Below are experts of layer 8 (counted from 0) of a mixture-of-experts language model. Rows are named router (the router's row for the expert), gate (a neuron's input weights, with its number), up (a neuron's input weights, with its number) and show model dimensions 0-191. Each number is 128 + 24 x the weight over its row's rms, rounded and kept within 0 to 255. Numbers have three digits each.
Before each expert's rows: "comes after" lists some tokens at least twice as common just before its tokens as in all text. This comes from a sample of Wikipedia text that the model never trained on. Tokens count by the router's weight.

# expert 24
comes after: " |", "1", "2", " |  |", " | ", " |  |  |"
router:091132115151165110123105114146139150167146138144146083097125121165115139163182140166111085144103149118137147139153089107120147152106152126134119127118137131105153106140096098131146126135135064097122128136163163149151133097132123155162101111132148165138132106175096143108107174128121133111171116155146131105089130122123123103117095132088097142110148141091128105148175134120114108127156088135155147133182136163100141110145151149090106092056102103135120109108141107136139159145107150134109139118124081137113165110130098177152113133162133127096117107154130125117179126094141146104
gate0:134111110139156136110178108107095137184125087149118121128168088138088156109108174111154124152122081146121139138150102118080124143110149146144165127134085128114150125130165111113182144122114143104102123104102153108144155128091147099152074156142088149117105121135101138124128108104114145117084104157108146129146154099160127125171149098136108148106127108120123104128118077132132117099143132151134120151097117105114104075145170126107134185145115129137116082083155129155130154122122160109122146144156152117095137124131092117124072142099125144130094104111135116085128133172131084129
up0:110146152152123123113145167142103135092156093084107098123145110146166122123136091139113148114154109130110112158099104128142183146130141124102136134094091156166098117147116140079129137111133137089127143084135141120136129152114121130111125126158090135150110170138188154143103134166120113109106140137088133126083133089134124123098159099097109158093134103137113162085129101155110178132141149126142123130117080114168088060142162122127141136140130151131118123157146180116138123178130092127129137101092151102137082159125147106118091093121118126115147116111156066135135124104126146112
gate1:120115135121139100139142119114098112170157134130087153078126124109150102102123112155135145145129132154150133180115170151153107130159107094095145116078171074124115094183113153087115146120109134099152131145127115128131147153131150126123175120139138140123115144139105121108105107171109138133149135182157130137134121110092145124139099112106157172136110127135127161127119139098162127134142150086093124095158120131146185129113122098128118101087156101121128103130139139098120122162121156092138171088175126098154096082165138118093151124136086122114102098108114184102093144149129130101
up1:133143156159143091129114118147109133108159112088107106131139139113172129117111134148101139142107133099114092115172171158177147115130123116115127128119131110117103114179128128163087100149139126135138135136124112133072110126125077152135155137077117118138182142121138134028135108108165105134149142127133121112113114165108130106139116151145117089095109164137126114193105146141141104115165104110158117102165152129106132111103119126161163127085125144133125092120120106109137138154137144161197107118121144069111120126159107116165148145134133141146155122127148172131157134130111094137

# expert 61
comes after: " | ", "| ", "2", "–", "1", " ("
router:118135129138173094136119172137110123186132156152140107117152145141155107123156136173118104155113171115111150093134124072129146163125154123127137136079125132117164111144134119132140103108145076099104124166162116168171078127154121156148093137166133151156110137164118138094124149151117124086156169148160133126091151142096148085086113145094127131128150132099113108134129144138104118122169103115124145148141177143093135113137168158124146099128097109115155127141105078123181197123108152121121134117105106119085163139128149129129119115122135131132130127155112113132155087084135147135
gate2:140139174143156164218098115127129113133117165130155154129135119159103137105118157159130125111165096131116156139155125165129144211128115119130141084133123143152158152131093111097142183149074070080132082114095118133158138116140116127122110159155147107175087122099150131085124125136108132112158153168124130100125150105135155155136141139136098151106094123131099133106167126136100153149138085154151154124156119141108094133139098130115123134122111129125139150091136172112144143140140166120148171138103101121132143140099153154137109130121101136101156102124128120121150149151140144140
up2:090126127123147140138110104105158136136135127105121071123122127123130134109177121142113168116151108112110146128152143104112110130137116153117123175116066153135136119148111091109113139156139094110056110111133140167104139103082177132085128100166092123143155149103166123122125165084149133062132157135124156143154123114194093141145136145140100151103125103127119138137144137162129148126180147122136131100129104114103106110091090162090129164135104153137136107134125147115132110127128132160148182141112091139121144170118115162143156102117126136152122077137129161120089139129176119138
gate3:161124151142152123129129156132112113092142090149112127139122131120124111142060155157135137122105135100112113082154139088149155120124086119111130121091132099129106118150176080132162123136132106144153160148135143176126153096141123116126092114130155101145147100147125131159150161109161158112148133131128109147113146142140116124098147101102140100080124150112128166160129151128116134137106199150120137135181070137118152202119158103110116145140102136166139073129108102124127169124155123101137172138140101103172100102111146117167152131134144105087114136086148133164158119123119122119
up3:111125142089167149137115114158150111145099126134126137113116165130159156123117126119159115073127126030099128185154113138124166130123194162149106137152064081091095144137120126145137114100145130158082121124104121113131131114108139126126130146138153104117167160149106117148143153108137146117105165159109111121154116144121175116172140129128125163100090095124113125150101154112137134137129123103091128145151137116085160151157146127132089103157099151118061136118145136115154137139120122150128104117097152082142125169090125121166151125136110118124126119129153151109128129125130135079

# expert 58
comes after: " | ", "0", " |", "; ", "1", "3"
router:135116118155188138129121147105110131223140118147149078119119157134141127145117118124118126175116150130102130121149087065142129149100136121108127142132121126153145094117121127097134113137117098135115130173128148140137099109105127146139122112139144151139142137160134133130090158120140112069141116126168124130060159116117134123132102130090112140147146143070114125127129178124114117113165120119143151093169133153108131112162170173065166115074125127150125133120125101115159177128124131135127172137102136113140138140165144147152167107159143097130100125152110127090153133076127116138
gate2:149140126130099133120126119096138084134078110173111117116157148127131086130072130121138123139114063109122098111119123147154102142122064161120130150122077143172163113153098121121169108137153150149150130114110172140129134105072097152094136098141122119100106146109143064118137137112162091107158139085142152158104115134141157167133133143152109120111130094126135110113180140141147104111107117135123154138144114125123114119106162097172132132125140122143150121126096107127145123142154163086093128121121143136068108112125166177135114088120123120128118130135131143128120117163134073074
up2:100100085093121157158096115136101122123097099148122116119108167126142119159131142129075136152146070107136144119149152142156130115139160126126097139140124101202169142127122133139131146176065092119098125117148130115140091097144171101154091092195145109123122113125128141134147142116131136118147152134182161162133098104160123131129141090131143119129125104148156106112072125125151114111136114113133135099142107139120126125106115128107090079167143125103119129131095120137121113108125069202140161124130131111123145147146166135115132091067111125113132150121100155142103124134139129142
gate3:142125131144139123125127086116107141136127081167078140131091112112133099079088140175127156142118138102137120115180118129165129136107107107146136149141105114090111115148095090159082125135103121121109139113130128124123109132111134106145128140147127094107103122153146109158081149151125150132130149101171136072127178155147122136148117089129112141142116093092098152151122150135154131136141094203127144150144129144095100115131130143085121144096059125153140169103155130090157170119125126094172141101141126120086114105104137150136148133144123196127132113131175147154149135132152127113
up3:108124104111090104132106125100155168156062116101127154119133126117135071109065116146111114146144130168170133104141128147127133153098117156140169094091083122152114136110152065120136097092133152114118147095117113119137126139088145096139115126115154113149132156165143134113185133093127145136121158152081135119134149108094137153155131110122141136120096123123113132137115137118153122126161158102100115139115151141155068155099129110115121193127144136080161158134114113097112108162119116160104139086155134125090164125155134106133129157122116080121122120118112152125161164164106144131

# expert 46
comes after: " | ", ".", ",", "–", "; ", ") | "
router:112127118126142127132139134098112153184148134156120073105136159150117156162142117133136104162125135110125120123130068071151123177108140130106116118099119166156153096125102101094166104126181106108113103135142162149160122112122123146166111148143116178131097138168107157114108148141117108115143131105155113131087135123147148108113076127142103142109145140075118128143143136146114149093151142138130141118132163134137134124128165181116138150054105127124167151153115109144170169132107165126129134134148131143134144154167115153157138112144143090107105093141091133113130122052142110131
gate2:146132130146121158157077136121115111130135111103112131148166126128112114156141155136125121120162138161138114161150085101131109138127154157136151121133166060151137087145157138102120170154134085125135167127142137114135180130134106097122169157129159159142120146152155138162111154106153135077083128108120119131157179144146150065108139109108123154083119129089166116125127160134133160166163111120088121117169126104146145105140132140108117121106113142144102115132149130099189119119128128116144189142151136104135146146132166128137114150072150170121084142106172111122116106141134123095
up2:147094127155096136107169127160131102117129106148093124104150139111144111119120170110146158092137202157089149106131137181092139121167114108166151122116112085142135090118136151138100117159142099107138087116128097109135109106141098109113141154155156140147110109079129124143157182094137128080115127116100180150123137146136198142127102158095164107156134112109066080137114118127129112103079144113150124111120162096116153140143113149126124125127128150146139148142139135155159092141137096113120117145144155106133130145118135133143161107117105085095117106096149121140142126106113146169
gate3:128130144098144175189109171154112153124166150125127150090176086124138135141137152145146126166155140138136182102116139147144142134123145126164115163082130124135153127145133129165149130145140119162103104146143180139161155094122166128115151127092140137126123137129099072115153076166149127091119143122134091139129094180135126134146131134118104111120121145130132111085143140114111101128138137127134139164125118096081107148119135132147115138154094143130149133120133105109123121122146151090080161122079172138116153079095088161158146137126150135093158124140148152134120050135138130093
up3:125132166096113139143105149098131154147123149144084101140117148097126145119138136097140156186131123173150138107156162148140161147146101140147130136142129135090155063145105151105148135148100142155140139094157099137135084127082164133123088105153120148121100118169126149110125101136128154102134117096150139108150114132096093102132146161110120128161111119108125110144157143136092198140111114126140083106094113137160124116097107140121147151086136093119143152099134123151121120181134142098141080121153175159119120141139104103157153106137107108154107107105139146127076149081087102117

# expert 47
comes after: "0", "1", "\n", "3", "4", "9"
router:118106116152164109140152095149131157194116130137142093144137129098095140112132156126108140171122111126140153125133097074129150146116130122115093116117129120130185109126130105124155087104145132059127157152146140106127109123088149102169107118181159159098132140154107146142113155087144118096122135146146147130088134099097142096076126176103157135135147116076118138130140139129095117113185102117145119148153121160140149160182160151095126128100138105126119111132130115101168163156077145148131177152130096124130118132129117126131135110134154117119110102168148122087128103099155121144
gate1:143103163172174094159138114181118125145081147158138132164133142155135128146102144114161133159129143114130110103136098118145154144122120127120151134120111136085097118127090099125134061129118143143124136173118120177098164139147098181131132135135091108104174112115122088125086168134163135112155109132121134144089087154108128144120098106130148135151128137127158130099116048118129116173137142152117159115136132139114084128140112142154098157135122127096129105139169161090151124102139129107187097121149113114116089118162120119105172132135121102171137134127115163109120110094142116124
up1:156086147116134158107124139142135126130100155142114140123124120085154128137156133132116137136161108111087117121144112138110159135172106137118152125148113143179086151130093138133131157102114117158116137107101121164113141173104176133143095114134127100131169104152130152087159078096116075090133136172143150084137152128065211123122128131147126092130134106127130127106082140173116131149060111160127128158118129154132117155117173133090158120100175149126110107100122134130156139131118139101128122154139133142120107110156133137132135102122104139103152101099086177112138113126106134158
gate2:121117102117150130119143132106156123145099103096161138114123097116142099101119115085135086142100102135126126134131142154195125126159120121086149116084129174138105073126133135125102096117143123105119152148151127144140115093140117144106118128084126120123083126125157120075112123099119143086146168084158139095155161133103138116148143141107091106117086113112092123126122177135105106179116115121133168148146103140142153166109109175127156137129144124099109185095139076154118108170099123130084115103117101129121149087151114127150111159158150162094141120145137165148107123129091149129
up2:137120145136097114147102106130087131132156109129086132175167163131108145110132090160163175144139132140102125110109129099089144131137137120166116139135125097125128115065147132144129130152148140108133113131089144128131121156121116134145157108167122123122158133119073134149169147127104118167164124165123175160142136123145142146081150173189168173125172177114157085143106075110154108133145146146116109144115135102120097144116133129119151119135094114174149133106118188116135119076144125108152165140113174152126097138150113128118165140138120126142155134153139121112086123090128107141

# expert 29
comes after: "\n", "6", "3", ")", " |", "5"
router:139117102127198127121123153119134115188111134152130089123130116154109114118151157136117116135145127081136163155124099084152132134124142138127145105085142148115138144158116113106120128128158063094094150154153135110161097157138126134169123114102163146101116151141105129147094129157172139086119090142142125133088154131086149097097094163066117132161118114082129135159127131117086114107122117113148152111131137149118139144143172156071116124112134123090149157141144110129112163150100132142108169128138101090151147153158139133144123116179103106102128099115148118085154112090143134145
gate2:088091114184185134131133149149076119140108096131132105127105125129161144157160086111143118133135097122132137089139132122181096158132164161139141144137132127113075134149113135116110121125152080126129144160130137151116090130159116168138099107123086148125171135083143106123107146149158133115132129135093158124139127131094166117149167139139113091135113147118110144142155144166105114175165133153188104124139129125139141130096159159150124124147104087110120109110098123069139126162132138091135136141136133079107101096108109121117135132120095111099151142118154156102090122092127178168
up2:149101104113097176133139117121101137118099120109126073140109121125096133128064146081124165139108168166180125141119167135197135094107112092076123148152143134122107123131126133126141127123153077147106171120164124119140130121127147173123111166149136131149162142087148141121106155125134108101164145101147099154145111159143125104136117120098169129115055125129130082118129150100135133094081168140129124120092126115121129122135082116128158138150121161169122145117163108149106136151180114177137100109104132146120134137074124150130121153107123128117140130143119126165129123118124098139
gate3:164090139118134128092162113147151136140123132128118066118170143099102121118117181160079142152142143124129137139153130162171168153155128131143110097150086120109114148131166121133095120165122132120135141157103161144107146161147138116112165107134133132126115166133104110123119118120131164149130160126132080118116183099122168109142156105131132135119140084123092091147115124096064126132141109151089098119115135068117153167162159155129141139173084106125109109122147158111144108165142151093155128136166119107128141136113107146093135160103145120132117130126136125169103139094184096143
up3:145084089139081166137158137163127079091084141152105145123119139126142140134164154095155162120133135175119152134106082152121149132139076116129095097124129123128118137135079142123097131138120118132110117122126097122165146146113133121157134132117126108153106085144150100111105091162158163125119104129111100112113122112096103159144134155130139175127120101131121148136132139137099155101123107128121095102151116088101192156134105109111143133165140090108119147104143154122146116148101121090156116103127138113161120125110137138145131153061087103065155111146098118107086102079153119161

# expert 50
comes after: " | ", " ", "1", "2", ", ", " ("
router:095121136172181120114122178122140119179112126131154106113139162146116160137137131122118115167106140129169151120164096087119144154135161120140100124085126152133132113127120131090120120127176103118126131143170173137148108095119116172133135126177102184154126153111109131130103164098141112104132111139169110137093150122137131100095077134091113134127146120092113096123146134132064137104170120148139128114121172127129138118153181145123145114118148136146141130156121121126165202114101131146113147120135123134115130129147098163171136139153185109119091107121120152116149116063139134135
gate15:089136144140170130111137125142107129152184113117144129126148120129107159135158113154089134146111128070147101105127090108164106096121177143096140147163105160114108104111124118141138115171122163114137179141120122125126132154097172129134123110141132101120126163170124166127093111156150120150106181146177113144127117125133104136115136141158116094110143107143114093132110133116133108139178117140138116090123114105153138157105161186095099084093159158125137108175126110112112139109122124085084142090129141097091112083106113134142159129096162131130140116115143139150119069143087134111
up15:153152115093084129140137108120090095128109110134139092134104135107190091113115094141173119123138147137149171146122133137142100145159067119171131093129174125087148126114135130133136142096106096129114128160133123127135166150114140128119127138084143139142130131126123113142122139172130132134143118155127150126140157198096141156138122132130096138070093155134150119111140152175143108148063160137115149110104147130141097141136133117106089122115148093095160067110195108152158120132065112148139121140119116139134106113135141131127103125111107157138101124087113161079124113133153131137
gate16:151096156142118159117112129146139147126135146133161107135116134136127145162138145166124073170160150122173142146124166084161149124108112145130118122148154133149107154110138131133102131174130092122068128128122133146129103168121145134146117086124140164096151108114103154139144105128129109100156140137127149120103137113119137092164153079079127122083128145102102119082139120144111130117133139129137115096116091172104092149144130161142172102102146122133132110152143112156147136116158180130128158185140113146137147150128128124096150108140104144098125087199134193137113190101125144148
up16:156106106175086145082129128109103160091120107112130129102098105134122140127105149153100111118109132155164129178125123075120136129125115121091168137110126146108147149146122117141138148106162072119117132116149140125084151142112120104129129147083143114180132076075110151124135124120108145080143136111132146089094109092159105073103128121147133114162137158143118127159130106132123094097117137116146120096092116150097102123104140099173146126074132148152080160155150104157153090121125116108105142134154160103126107151142119150125130157158117144142195113157100145123118142130117088115